{"n_layer": 12, "d_model": 128, "n_experts": 24, "experts_per_token": 2, "d_expert": 128, "d_shared_expert": 0, "activation": "clamped_swiglu", "moe_layers": [0, 1, 2, 3, 4, 5, 6, 7, 8, 9, 10, 11], "router_score": "softmax", "normalize_top_k": true, "routed_scale": 1.0, "balance_loss": 0.00496, "balance_bias": false, "router_logit_norm": 1.5, "init_std_router": 0.0204, "lr_router": 0.00235, "n_head": 4, "n_kv_head": 1, "head_dim": 32, "vocab_size": 2048, "norm": "rmsnorm", "norm_place": "pre", "norm_eps": 1e-05, "positions": "rope", "rope_base": 10000.0, "rope_fraction": 1.0, "qk_norm": false, "attn_scale": 0.177, "tie_embeddings": true, "parallel_block": false, "init": "normal", "init_std_qkv": 0.0342, "init_std_o": 0.0, "init_std_up": 0.0342, "init_std_down": 0.0, "optimizer": "adamw", "lr": 0.00385, "beta1": 0.95, "beta2": 0.98, "weight_decay": 0.0, "lr_head": 0.0114, "grad_clip": 2.0, "warmup_steps": 526, "schedule": "wsd", "decay_fraction": 0.867, "decay_shape": "pow", "final_lr_fraction": 0.0, "batch_tokens": 65536, "seq_len": 512, "doc_mask": false, "train_tokens": 229900000, "steps": 3508, "dataset": "wikipedia_en"}
Below are experts of layer 5 (counted from 0) of a mixture-of-experts language model. Rows are named router (the router's row for the expert), down (a neuron's output weights, with its number) and show model dimensions 0-127. Each number is 500 + 25 x the weight over its row's rms, rounded and kept within 0 to 999. Numbers have three digits each.
After each expert's rows: "comes before" lists some tokens at least twice as common just after its tokens as in all text. This comes from a sample of Wikipedia text that the model never trained on. Tokens count by the router's weight.

# expert 11
router:554485490535518479470515501481469481541505499545477516499512505495476540572460489496496495535533500546479493523508539481545483469454469497517526481475515529458487506500464469530507491533476502511529462486467497518525498473479504473532518492493460494508512523509458529500517539485536493489498475513462519487498506493474479470497509531502516476511529445497488479540503451524532481482509
down0:518486485509528473557487498476460442488513503513513516492545482442545509494521514480534483504516487526475486498484468481482509478562525477530487508480482506487545508473494492514471474464502460509513504526486480461481483469491502514516496541507484487481509559480523489528565535507491482524536509489517521491531470492520477520516417486487511515515503518496520475528460501513485495511471
down1:522545496516499484485528515509521518495478487454492456463493485478499466498513478476527519528510497494528493507506498483514534483513492497474523491518461457510491535497558548501508534508482490494509499499503486514480521479491529582443496485536489433504501557519477531474522453459516479462506524536538521538465541494494499500481506495523498493491499481486501519476483463510520521486458
down2:486548498475503545454465476464520497492507479538492503527475476514495536542467468476466514506520512541506476498486508503512510489454501511495481471504463484549513478460529475489461506547503467482538462535502518478464478462511499555542488505561434507476513500490483515460501472509488544506499460471505528501477476523502494500497482494509481503489512535523516521474495492501478483472494
down3:533490484566468508486509495502471503491489463493490476537468506492485453475526478437520472456512464539493494564532542517492504464498487476539521483488481506517500483522555503468509507490498496514480559521496497487521496485492514526493528490457518484561532499459477532510522535476490474498512520454499526532476519515509512479496521531486513475498471525517507486517515504528479482512542
down4:478522523497548527499478482503469476503515528508499546508477513478483483511478467503480517567551466464494462540533520454522517475535541537508482481467521488564530526488478475488506482518516500492509542527481457489533498509484514519545503502481497483470479493524493529495532470471531471497520476494501539504471508505464535454479488542499502515480536509473485460478497503496522507500490
down5:511497500495518503497466495525499504461461465529456514508502460531546488504523489525518494511487536474490518528473502465500510504486488530529512497558490510493505475503515544520496528522515487560518498493539470489490467418484459478517504458471455489508471505512526572495489531474478501530502521502510509513506533510525507478486550508476515489478504511527488488513474479482501484434469
down6:509565503528477508537502489510470535512493485517507514484487480540506480462519459513530505488486461451523524510492511485506473516490526524516483497508529543535451459513536464490512489503522523514496521503483553518506477517500447497504488496483503518434503497460441478467522468478528526503533493495508487538487478483509521509513535537498507507464452550539506497479498510483525481466499
down7:490519508473524509497493498519456480532517551472453544518539479526483493535483522541499516525509442480518481489510508457486486482499508559515509511515519494523578523492493490480494507478498454478498536565479495499522510504512536528523491503444481520512491503506471501482495474485522521506514445466525508528548485493524530462496513528502492519451521491476500500485488492527485528518477
down8:540525473511511495479520518507488504477525469504492484562503540492501493456520501538572503475508476463519505483514502502544505479522441461496538527503504490443504533503470510477533526485520484551468525484504493524478549455479481498494491522450502482464477480500487525513472520496490469526501454513470503548476539488493517501512536497489538509527499498518497479489507520485517519535481
down9:494507520481545483509471503416527453505521464505483493459504480497476470499470537514487459478499492517484489490492503490499532489528522532517494478503500468461483539485465476511504450495521526524467521519464531524486502501511564513452490491526480465508494518565498451525498496491477533487497449485477528479525464472455484479544521505497501487531514471498512513517502487491509502493483
comes before: "\n", " The", " He", " In", " It", " This"

# expert 5
router:485488510478513472476530507509468484488494484510511503470518521527546484463548536497540504484504437516521525528467512481507492545478536485488508498465517533516556513472517489485482498484477463514501539507504469509511517507499528478490506492554521512520509479433523495455501499539519487510529543507477567502532510519525522537478516461531514500532511525491516478494459492486500476451494
down0:465493520495499477525491482468532485551524499505529482511520566509468486490501495489534508478494555510475501512522496521527457482507526509511485511493504462555555495459541487515561484508528480513505527514468473497505497506530534468509467480473520473485479509502477493520486502504489533562476518512549530521540489523522497517517506512505476515529559513508465519468504515535495533471499
down1:501470492483489498525510549448437502496488466501482493535477482518482485490554527508540484535467536512563510468538522508499488473505459516500496536448511473527489494499512514472493492463519495491521492539533496493467472487520490540484558546468504514533492551499519510544508482472479476493499533490502518492512506501523483524509531511494473516514487522525541506464528490507504522539473
down2:540514484500540488475491533493506496494510495531505522518495524462447522500532499511478466510507469481494505507539498501481521456488507486482519484503486523488472513547518486508480477503507488460494480512511543578464482483446520535538494453502555497476492482471457511493502456425501538502501497514546487455477520507495512484529556482465523477487481500507508501520509481519475508496504
down3:465483496533498506527509518511504510519496499489494461484514529539510522470517499524507509496484507476538526496498409470465494498534494505530495550460545512498516548517540528546476469472532518518478519534520478527489488493555486477468477485521489489496471520505493506494518563504527489525493463476538518487532532473508528496499525486484510488555466491502478502539468521493494510476479
down4:507509499498476500485537504487460526503501515488497476506514468516536521477556482490500502437492453504484512512493515482497466511469547500497410459510505490439499488496507527529483490528478496532482535503530486480489457499496469503502488509423536513509494464518481530511503489520470499465537509475462534504547492472479545535498475498522497477504512517541504489499523496533495488490494
down5:466522504452477462480504511560542505484497480488498521469453467533454482508506489536495519537532475531505500492521496482486486508477508494486516524512478484509509503504562515520527501519498527520461483528519504568453539534505493539517528492509466493481507483476494440512475521503520500513550486506522473465478498497501497532464445516494551496494456508483503527485491499520522514503531
down6:538527480492473473498473514472459493518493492539503464491462506508539503508472483553547502512464497528514476500477527517505495488480504484510470532504452530539458467505477490480509459517539487523538500454477491519475504501517467501531485486493507535472487508574489504515491488549533504501535497516481476498562449508480469525521500500503477488498521491467477512513484517496561530496503
down7:485536519459476494470529491534498509504523475478522491495520474467517494523462497545491522504475496473501465479533513526496453431488505487508489537458479511489464505483498509526496462502479505479473538489523511468549447526510523519467492492455496493511539477499514496470471498448504484502529486486449494503516508473504517455468514496508501473442490524474489482477527509488436477508520
down8:530495521452521492495529485463510543511493536466511495476510501546492484492502501494535436502518520454492492496502464495502461513496532532528457508513548496505478486486497492496466537505532531522523500496481518481469474524511517515511465515472517508502524445519515494481508460492510533488523546511457508497442523532500529514462521499527548501529537464502506473529555501524485490507462
down9:529524491517481493514531456507500497516526489479510509477493519530489508475562497480534489510510523528539439501522509492505505499511476510573500506478538499532497516524469493484485479470538515466519504507498471525537477438502506515467486503532528521491483497472506436495469521478517481488515463548494541502505507484537510512473511481509470511511486478509523484506540486490482496538415
comes before: " |", "\n", "S", "A", "T", "C"

# expert 23
router:513514472486521473508551508486535485508514566530485481472504496472482504462458501514515541421516511517509503489456474476525504513509466461479505531507520495558504520467482508473526504473490519539485447508489485481516517531515481482480552499564520464478499493491512568505493517487517472505467517536485507511524490515499501493528520519512510482521490468479495514524502514524458507468508
down0:521506518459474531532495508515508511480487472507475533491496476499519466505465520489492509549559508481486448541496516518537521507508505496491555498533533512526533460480517461470500468541490487509447504518557468499488509514476465477484507487462507491495517456499510565509460529483500469481522449473476538507526494493504524491506495503478506516523499482494490470514535483445529495502489
down1:502500493470511487536507475510550459512511501509527522479527482520467460473543483476482551503501508470494471475497483479477504496524513453516498513446512529488506555518501514527467498541537466491459466507542509503537479473548474478489508501488460538494493515526484482528498530483491510529495528463503520509488534491457466517510475501469540503501507498497505419475484482468473485498500
down2:490533476468488511500517512496504482469523489548494510502533423521479510510498534497530500523461461483489500503507523466502527472493524525467484527518541489554530540523490480465534471468538474494478516462481490502478443463502483497518486502454470502483508513460527454541512543494484500479452507465472474478483499517539499481518478535490496469486495503535532478470501498512486490496498
down3:518479500488494503498487498476548456510493502501508488469544500486443509485519529461520511499504507484516504513484499496524557509496526494437519534535542497511505502544484477504472503443508478460507485476506456521548451460542543467505482481507523518480541532501530507500520533475468486485523533491519500501488531504468509486501478497536497477506486489528499520475554490514547538476526
down4:502523492511512493467466528456476500544452532506534469526477522481490457509456460495509498550493522485521507486453514478510530507558516512484516518507457510535487495490506517519475508469495496498555512482543462481503511495506515475487453503496521486515514472499488559527476487488513482546505486518468560519517498565499498456522492482502488525530483514498496474496461519533492469491509
down5:475484484499505458524513518460482501465459478475512512518526514499515403493524489442535509454481445520489493516480457497472488486483513471503505484427486488443544515478478529507506513509521507469544457490497485520498485488516520480542496516517506501505477532512491496490519507493485526518527509494509504465540504493506512507477491554499486494520521513497517483529473549499495462498472
down6:496535533504442472503492511511483460488496472574478506494514512457501497498528528505516456533447477437510503489510514476486530531482496521486506553496541525495538457495489531473499501462528492450512479482507464499513491494508473548481526475494499500505521523497490506475512534500486531478466472496485467475516506530521522504516479518483509476485424496507519470512539512476478518503509
down7:478523510476524495442507507520541478500457513475500508500523485461516475495499506477486503520493477455561531500490489479506497520450519524510496521465477509486490511496465477490529523521470485523484531466530456550531516467490461553533488490506533525528493530536504517509507489504516511491496532496491455470552484475472559474517510529487492471457459506507464483478522500479514508471523
down8:507541496506505458501475489467531466490492499493502456453543539488491508477500505498477508526475472517505535505528506465516516536521553500455466457516482472487500489518491497491474507527498491515521544523533470484493527497490478529517479516483444507527502485484444472511473532541497550503475514524520484551493490514549493525487453514495530485536507495550475480486495512474482508506547
down9:488541519487469457517479492520496483559520457499503492517547503488491555492537472489480505528500530522553507518499496489483498500537483489514478516456525534540516490528486520529523490520474487496519492475489524527513460498498492466473490470460498506501485517517504503539535494483495478505547479512479449481530531492525543472485481473477569464496491502484495529496569479498476485471487
comes before: "-", "\n", "|", "==", "The", "==="

# expert 4
router:452505495498558473485491516495477484524507465490470482454486515500546498514495515520514492516493527493530490489543515498488539503515505479544477489464473533480479493485462503471530541504480504500476525481528521537472468513518483491521498482467510507475491529515488522533482515505477501488520555458439485520501453514510471497534531478433506476508524516469502497493499556499465447469482
down0:518513522552490514491479508537510534552508543540452492489503528497483474501512551497470478503487499491506518488565484523526476462483450491469513441504486514503485498467468519521500506523504471515545504463451527500470496466512494531475493508489513521508533458519503463514536486495478500522514515509468541473493523501477510462517502467485512445504521512535489487500476496494516541506548
down1:443486495493556505468496505458471492485468469475479473454518508527497472484536553514449541463503502499513494493546494511471497482500475535533520530497498523506500541471490510500507483497480551517465500503458441515459494541509504485521514510519480492488472526522481539561465477516464500523527479482535507466515489512527513475482527511514487491510478502483514503465486504475492481537518
down2:495520459451509497474486482488498522461451491508524509473533500509502499522472489534527543491515476509535497505575561508461500476483475514503485498477506554491514464444504462496510492538475481506513501523529556472508504488445504515497505471489505470482502507515515464491496523516441499514500530517477449523479493516490475457513517482523509500503480492485530470476488542524503466473491
down3:490457496495506468515488482519531505503487465499474540494514477460488511510545513476463515537490512519524440504471448523508497508460481484536554507498468507511516461493467473505490504481522465491520511484499491468467542431499438515507533495501517499524489515501495540508522482487514483510472477511531505519507481512513458502489497525518527549536450503493518457516516513552529466497500
down4:520500475534531519528533478496509520481499527510504509471504523493461519500529507504568527530522469454467493510499491537554531496538487488539489513516483535508457456501497513530490538483496458500449525469532496468505520454522447547503532514491502511505506498496533538502452505506462487488555495487511508492497530478501490512513533495459527530505476476519495484503507521506454477500526
down5:480539493511530524527491513476469525506530473510497495487490477514472553488488531506499546462497495553516493489498487493488520463539552499515464517509488517523473522467452479518495527477482509517502503539483480519512532536535473542529481502461481487487516485545462466510507505494463502526509498522468505506514508481524505490494515534450503489498493518519524491481446560497551480560472
down6:528524468513496530522507493492475486509513497494562492534456481526496583508476505496512494519458508450488490518435487509440508490550543529530505516520515506530516517517500479528535507503499516490475570506482476500485512501549513518494475491521485525479498507500488480485493473512476495478532529533521504537523512505469521507490484514486487510476517527548489543507469468492485529527470
down7:503512482530494505471480519508543503480524489487472470495447471525457444454562526524482497473520493527460534518571478491515496502522500496490514495515473541503466523475522530514467536489500485487491531484483503501557502502516479533520527486511530511529529508496523518555498495469481477470500479491532543467471499523496550498505499515478505475518481486537501472480493488481516496542467
down8:519528498524513516495500526502459512506462500517486507505534499497557481507526512481468544458476489480506502500471510495527531536504513461451496486521477482495514501497489521481484507466479493508482456486447462473477498469482511464467478503465526536542552536523549485515556508500480487445506496537496470498490548537496501492528534504478511513491464497534470521525496492483477451522517
down9:560505441499530512488519452475525483477520501503502489421491527503498524540500495484502489534513502470529496481522527486483472496438556497486464494523447485524527473456518505512489493519527510503489496525530537510502516518495518548454517513496561488513517524452491500502530500489496488504529544505505523512508526519519491463506492486514503476515509476494533494475555494500500510547516
comes before: "\n", " ", " 0", " 1", " 2", " 3"

# expert 12
router:487546527505494518508498438486488486530482513517513517513487474520469515495510531449493468477506524516473500524485537451469495471510545484499499491491521457439513520514563492521490536453486492496519481485479480538464528482532506513472509483515483472480482508504478523508512445518473483467482467489534487525534513491502504514462483496507521526518472560531496564496477485490491498503467
down0:507474472492465453496537503494485468514500483495469529450466438465495514514520471529505490494530549488465507501473509529478529481509487489519537492515489493496495482501505509516481508465539456501537529479498515513491520498493439519460510528465527513462542492496518571504468495476462524512502518514504506486478461448495487493539460514511488522493501561523513497495507536500518494472524
down1:482520481548483506527516514494489499489554474506496499513519520492554469552481500468471525473494463521507497499511513516516511484477475487512518488520522519453505515495500536493538488517503505521470485557539493482513490459517472460499476492405474469506470506500526499495553489476529486521463508506493495476463444492502485511508461526517479526470496476520529491480474469491496482446509
down2:525473511544503538489530533519495490529534504511512504527489527490542495492512513491538484495517558476490527506496511485532472501546486488507461444497487486516511492471536519515516521505470485527485481486501482467519536492504492552528483492524491532474553507437478480527494540508481482493541481511460518475534485515491465444509499524492523469518485492515510472448528536477535485483536
down3:471501474522491504506513465533503518439523497486491510502478464502507484484493489494538521482495519491505484553518561477512564524495479479485481544529474488480504521545489482464489499505469497487537513468505488526487508469535485519497567523465507531530502532510501523473470505482509522515527497484480561509480504496515523490490478518491501475538515464505550529500432499503463485480459
down4:495460487492513492483556483442516496491505496468466532479526484526452503505469517486496535484496531496504500506463505505504467507490510482480485473515530502460484504489543529523493500514527540535466526515503517473516499468493461513522453515460516492489507463517554504517486493456522521512581492520513459467505508480502502493497539515516529476467501498451501499445506523453527518528488
down5:498494528493506471474506485508490500483517479487536463527489490491518489511477454440508497510482480510498516526501504539481459498493497499522496495488494528536559479506496482541512486503510488490545455458463492484507520505552503520518460506518468474538542524490539459502484506496549516543513508480525533541492514486486471477451500531530486492568538505515558495520494506482478495542496
down6:487516533487482490488469487442523543502529505491512492533518496534464492496472515466518512493519528537470480453515486525488482489499483508493499458503506538485530499556520528496504492481466493514449546496475550505503472485479506505512476459448512477505491498533495500497509471523462477478566502487530499482549500492490502521516513485494535501494462501520534552480506563515506525546483
down7:502491513495510496503510531480497541471510521489406503489492514502521536532468514496494475498468523524507471520484466515508503523523493501483478532488534526527482510513509497503487534507484488473509493499486559469512510544504495520478492512495500492495548524502547468500475470519521506513469457468494554497510452471470462509512575471512526492554515486462536532500507479517501541474507
down8:492483500544474509510499516507508476515568516534490517508481468550496543514484510480469497537533525452459460498509473524470545484481498454503529466527524541502511520503482515494545479526515454464509521489450474512501529479467494507520546515529533510473484525486534540475498518475492484527486502493496497517479455514530457513499455535508498499502488478457490483515507481487481514487522
down9:449460435489539493458492473474489473547525506500513525479494496462512510486515519496478484480469537460508477459545490483501478485542506517504488500488481497481496502536504534487496454485498483545497504499534466486501532495548449490502492515503486539484466514501531487500489499505494499466507490519501519515534478482534489558540486513461480462518502521499491464520533562466487490488540
comes before: " |", ")", ".", ",", "–", ";"

# expert 0
router:463494503454469504489499509513469493535438472479503489527471502471501508484501472479503457424504512499502506530496505516481524481487499480473447511528519538469519470515555475503487514529520494512510470497484524494503475487508474485498561529520469523505557522489507459504446521527472501500498488494514458478510472526521467497503457534513499503473523517480495449513494534521514532524469
down0:493459506471526495495562514513487539519501547470464497537471488504511514495535472495496517425481497524560494504526562470492506504532475510511504488514515449478509507532510497516485454500532480552480509469526502526510510510537498497550482488484524537493448471503492492511510529478475468482471467472497464492485499479513524487513512508532505496511454505475522460480512509533493507488473
down1:485565460483556511462501519524532513495479484496437492511479514465502528493467494492503439495490477517454464489505499537533485474477505540466541458508489503476512493483514467513477499503469491516526464489523495499489456470477471446467483498519510460518505439490481496480473488505479512445515520494471503532490526524506481510530510479525499500516512523518482470485500464512479519467502
down2:453509504507466461525504490519516547481526472476477480495492524525470511450484503482524501509511529505472479494508501437486521540539450521520520518482493511512524481504483508513443507471518475536459539456501502499496480521559519490516503464525498487489543502473506498512510503520471490492550505501512518450490494481507528499525565532469479522516458495493538532514491512487500544498469
down3:519531530500483527514473493483488504484524452527460524502519521480497478495492478541504496470446503473513483497509577553479507521491498511484498512446498495498456492496489487491486475495513517473513485426532531442491489542516536540526498501465490546476523526504495468512462485515477506493496498546533492489486480474487546463500545510488525516476490476509489508499550503518494481487490
down4:519490472548474500522505514471499475473510523487512531485483500501495470509512497531523469459487527495492531477483483511434505512472538499500486512511518469457497467502452519529450524476453454492522467501503512484540462497493511485495473478480468524518476481497467474518550500459520532521492500523490470481506484564515507499479450487485530516485488512547519518475468521505537515540469
down5:509457526494508538507477529493510461533550481518495520475448506481486473465502542506502493458516508524534511464528491480509454478505507478491528526490465524485511523486530476526544492494464521491512483471472527482471522485448544496542528505486491470510524530487512428503524518461494455488476513485468513530507518486508518498526506532446506523465489498497532492512478478523493476475471
down6:517505494463502534538502499501503490495518489495492490502526510530479499467550457523541489432493495462519491496526517487514489521481523484500533514477490539522509519541501522412452520476466488515521493490507467517482501522518515525519499457521496500477517487543470497517475498526498508476533492508505504497479498513529512499486548486460503487548441504479535466516474521460500437494522
down7:512444501517539537499515506503456547470539495480488530501551467511498492481493480530489527482522500508500486512484511515495446497518499484514549524507482537463479488506518459477495473455500539516504472468515518488496474490498519467491454494473508484500495515497478476495503500476524530506467484497493527551501469500532556499501525536468470506478457503520509532464519546508512451447535
down8:509498480509513515519499545502537469479498509485501490490436465561504549502511517463519497486531539515483467540448517479521465511469477478485531492588505502455501535517501499497502513528546509495460494491493513498496495498475513511496491517542516492501478507481516532492459500499510506503551486527475495474501525456498484492535479485467498534459533473472500526514475491504470525487544
down9:511530466484483500503486507503494485482487471497524569458461491501523490502499499512519467507498489473500570533474476461476457514423502496511456515469464541462526524482517483489479511536494475514488491521503491509509482480521520523504493505507455520495554509475503522525485553497533546500478512536492488497505477522480521519484506532489498512456538537522527528493469477487504495473460
comes before: " the", " ", " a", " be", " re", " his"

# expert 17
router:471465494498463487464509560516490515493522500513505499496478501505520526489484539491505501495462502532521488501521434459534487494517452488516466540514471520527526524495527521536481457493516486492512510491479466501508482487501572470477534495513454485514441509506466515491528480530485516517518511517542492474487489477501512481576538452540512480511478491522500521514475489516530508499507
down0:500498473481511506519515477508494465486493581470541533555517506450461492499465509500487564482472509481522530517508544489473469483513491528514499530497470463520464468539496509495504501468520498508503478502479474532519474559505447497503466528494535529527530506505504493506494524516475481527511504502458518511504475496491500491470463513507506482507520489480540463468529492502477463510450
down1:515531479468550480513481519513488513546500507460447530489511479499514521521470500523489498530474484436520466478528527517472471527477511552485512508489512494508518501507516485468541444470557489534510512503509527501503497504527495450440489538521532507494486482419483496490480519479497515479523507504492475499473497509511515480473523495498475494512494507519469499488517518526506520564532
down2:495497466515519524519551534540525486460545539515490537470517483494458509482494496500484567507528483482491546510480484493490481529496477494516479510498502516497501507536510487473507494523502493513499500534515507523558488527504462536484509493479510505521565508482536491505485534539512484475461548486514478525523522507512496525477490506461518475542527545523538479496519520475491540516434
down3:450510463475491500488496514533494505510481552497509528510506491507529513535524478526504517479472484519489525481546504519499499470504504499526539495488500575530526525487478487538491476510530485491500492521473499534518502487512507495501484474513467514549514492476458449488510509489510513547520504559490460534550493488533499486496512555548480521526486569505520508528494535503526532461510
down4:492527474481563499477465498508447521499524441473484486529489443468466501524471483528506484548529515497539513474492508502454457515502488525504492539486505471464516486511480505525522485520512515482503501479498529538470428499495508508495483518556538525512492498531494523496489480500519521469528474510476474520510487517455527473479452531475483517489506482506522459484471463488510482505486
down5:514469490491518494519502488494487496522519503478456496476510518549480497511511525539469509469527467481517558502496478463506509498494463524524488543467541481473485479533512478468490437471532468513484461538461480459505515479505531530513510500469502509495500497505428481542519456519485498507543474481551493511491484498483531490521527505537516471520462492489470506523497471487505507515452
down6:493507489498482489531500481499532497465544513518531493486489458470513488503483490496508500527474489483508490470505493483502524498505425491534497518451501490512478448500517538469508545483514485465480526510525460504471465543451482537484470471494520505472495492495462538493473482507485481491520429528550519501524483480506500493528508502463484463553484484541498473524499514516518448510464
down7:490531538476474454485519490453511460506514484534456559479542509490513502478473497478471507462498504495479531527471494476474496501552475499495456490501464470482518519535485464489477476512467521535504437501526542468494477494517431505480471499513497519496506487553471483487481499547499492479488531509486492512455488476482478522486471535484493458538490499511494477496519504523475501499483
down8:528454502535516492534478491466508436499453475465518501519517466490513478502536542529487510514522470506511513515522541480491542498528547508506476507494467516499529505505471445481512531444500490516496545501510520478537510475483467471464489521502482535458499464507490486552519550496495529482500523566482490510494473526517502490468525486501510487529493490511460499490507473465473499511490
down9:483459483503532533552564519569513521481499533438480492520475480499502453508514452525537502528472502450457487498540500490485464506516469478522501525507496502545514474484526507520506502485529486496489493538513513512491488525501517502484505517518500477485489548509484484505535506455517529499456500535507507509525491514509545522533510518486457498519484541480555498469511515484518468506499
comes before: "s", "th", "st", "t", "ver", "al"

# expert 22
router:499532468474473455468505537542512541490488515494470520477482498466519509504477512508472468535502456480503470512514497513527491516486497526535535503515516517524471521523476484446542500510546530514441488494474519492507486494462445495512483525560525528502517488526506489522503502538516531506496485490525516519488459485508483513512466487482521520544529515503520513489500434467454517506545
down0:484553508508542506547527528513524494481536445488465546532492551532491520460543497493509509508518462499530502511503456503492509491536494518493489502483546489499500517470482503475459499540513480503517500517499513470503507480470534546516489493516543524515516492502486504508518518451517445465476451489488517513510511479508496515470536505512497520524491466545486502454560478469496537488488
down1:510483457489517498505483520536496533505512492496487513577542526505461533494515508494516486480530515454512489505513563495495497492507553469538463499525534535479531474516510462458516500457537497530508488480483527473504514470507477515515524546513494510490545474499530490505525521471470508497464472504488499538502518554513496477487472466463509512544482522502446489462530512508488503504495
down2:493507498472486491518449510498522543465480511523483508493527509510490451518490498519506489476514513492545496501515512494496460500495463513519510493524493530482504450511519462443449486547519509539499490500454489509495500522487474543471518475513466466495560464486534527494490547478477490537504487478483472508517548515498509537479461488457485538467494519534496494507560449514511494494504
down3:519502509495481484519510525479496506519504511506518503522484540496473501499531468525520478496479497496518487536545535502475485497484511484488525521478489499478475505534496487496522484492474494453473505494503471451463528469469479515542510551456519482525464479523448505508528553516473538526506586513532502476501478525521493498491484502491486526502494480488523470537517547561548469537494
down4:497534474517485447540494512480511521474504453488521475492473487485491484475504487494530471483474561481511459521471528496465483520520510526502470461498498502488574481469533497512502519502496477524510539518534504508518497523516493487518465481510469529537503517499482522529502451467492555515501514538524517454525474504522495462522543509517541507472480505475512510476473550502481498535460
down5:544495527499526517511529512507529486514459497510499464511467526452529540518498542514517507512466487466487509541509491495521529524509475485508426463502463506504473512488479506491517462439457484492532509484534511481464463515481489454492532524509523495505490457546490476450494452509521528475458520503511482490486489534489492473488519514475479441484505487490495472511497493538514476486499
down6:472519520488481515494500482470552471473502525500464513485461477476507484516508502465470471495476495486479505468487473490526468462505472469522507496470511505463503500491488505509513472473491451504541511492527498513488542510503557462479413494490516561522522539453493504519507518496505499481471454508468511527457552513493469501514502536506514523519477499502514547495550519495468485505489
down7:501553529522534473483516524499514453487533502532508484452463498486527526492504486499488475491481539476501539488482501459513446531488523513480476525493474504477501506526465517478485529492475537520475492483529456528485494483529504542467503481500503497495545543436533471502517519552506499536480522541485484529463471498482542500522466504503489458513492495525531493476485499510464468492480
down8:520498512534486488459488509497479488526500492521526496481511514521500508559526509472541500510490493551502497500492473524503516468489480493490515462468517511448521483555461484460477469485534519489453497531478483462495478507506490476518452447508499502531450538449509478525434499532500489509497525488499469480489493529446541479518491525510482503519455534526500534489482523484475492492514
down9:472472516487466543471527472516512484489509471465513508513477529429510507498531475494529475535499524512485492471494495483504539527484469505526491485485465475526537540543492528525519512533492486470484510485538494498497444485511510523454510485507506522541487531491517491466485515512472503490457550470504495552533530493467490497510457509492505516513477519493458518523448490536495477520547
comes before: ",", ".", " of", " and", " in", "ion"

# expert 7
router:470492492515500477455526491536516513531486498508546489519477535537509473528480508504462518487521497537494475510513513459496523462520517476514486469515473496489461513576479468487517493501487499514513498536503494502485496473524509492470489478473513506489537469557435565478508498493497528541460493486523504503518522520530522484442484489493514527518492454496488544492484490449542490512497
down0:505514511495476537510512477517503534444484514454526521480524534520567449504544503540471485486480560498473485495502498486518496515491496506513485477496518482463509539547459512502486471540454487505512470516498482507526523483507495505546482487490522513524493530547525504497551508495471513452485523494478548496488517520485527495526480515471503502512517491502475512530452465462503471545494
down1:477503515511495497505498481490509544496483508534540498465479518484453441476517553496467507482501503510468441508470519492535493472513511478507521508530501501501502521555517477477462489466516483493473474522428493474525482465497452525501519518512462472466503498521533500516502519477463499521492498453482482512493550486492505461509516494496528528524519499528468509484502473492544533507437
down2:464529469493466535479514489460532496514512493459465500513543528472545543531501515503471501496515474457525497508467486511524468507550493489526497519454482502483488522499532531517526518520502489505502533470468545501539578497497501493476498516553525510486496517484485540521475504535510505470536492467495552529490510487507469535480528488516504495520491471520481462497536477488484482490463
down3:520484473509498512475509490518430530460469496473515547457504501503507573483492485521524511544503494490549473486504495566513502475476481514498529494483507496520507490461475520531517455519558504498456528504511486501494472470478531526471522438509515466513506519493540532476499495539509509493470486512460479529454494470472487490514519493526502516488519475485484473498541508509507500473498
down4:521471490515522546476495553495509480500523486487524506555476532496518539471487472452513502560518547513528496497518451536500509459492475500496551503502524475507497455462491522496505510485488525494490530455472526480530502470478485478489505499511483498499524507491491482490500491486450516509495498509456516511496503480455496540433491534477514506560513449520525484541487504511491464509491
down5:532528507527519484492513501529508473504554462520484488498507482505524448502482470528488484495523533481474485496491533496498522531516494489496472503479469504534534480523538509477537480513472509521521496448469527509500484464467493522529499513518498527466488519488434529436504510522481511462505472532459512522469493519525496520499542517440527467502517575513513470515485503511488497466503
down6:526475509500510538470476480482475529465506560494524478489494520487503549479509489488496471462521496502484486464498501520506473494505538476503453525485540535469461520540503477537533490480513524485506462480513484475481455510530530446467498502512492502544476463498453486520513525520511515446494501499502491554489478535512490491457490496496473524506449479521537484479494464541500520529502
down7:486514494504435505508494502531507497543482502477506485541489528500504527438487499517495505530493481508540472468492501565508490520478510543505504526469518526495516511483494531475576472475487445498539524505496521474512520507499460473516441494485514498476531468470495487531510486461496507518464489457450482454500501491537488525497528530527519508501551491502462479506509479495496509513510
down8:508565485517524474551514497530493509491459448522509494487507503471424496475462494503465496498507503519480521510515472500499476506513500559483506496512562481534550514485545507491525483495515517500485500492508513514520497462519530472538518485490472526490527522514508494478498486510467486549515512515543487495520523459510512531505527454537492518556501538494495471531511518509488462518540
down9:512515526468547481508480478509490480482460471505479511523510530538514528475503467506504538509517451545444512525531498509494542504517507534523465478487493487503509515431532508508491524530530476494447462485509534515493479533505525507511490486506504551528492517527483488538482430529534486521498521503534501513510504500494470457497517454471513466469493482485492476513484516505465518464484
comes before: " |", ".", ",", "%", ";", "–"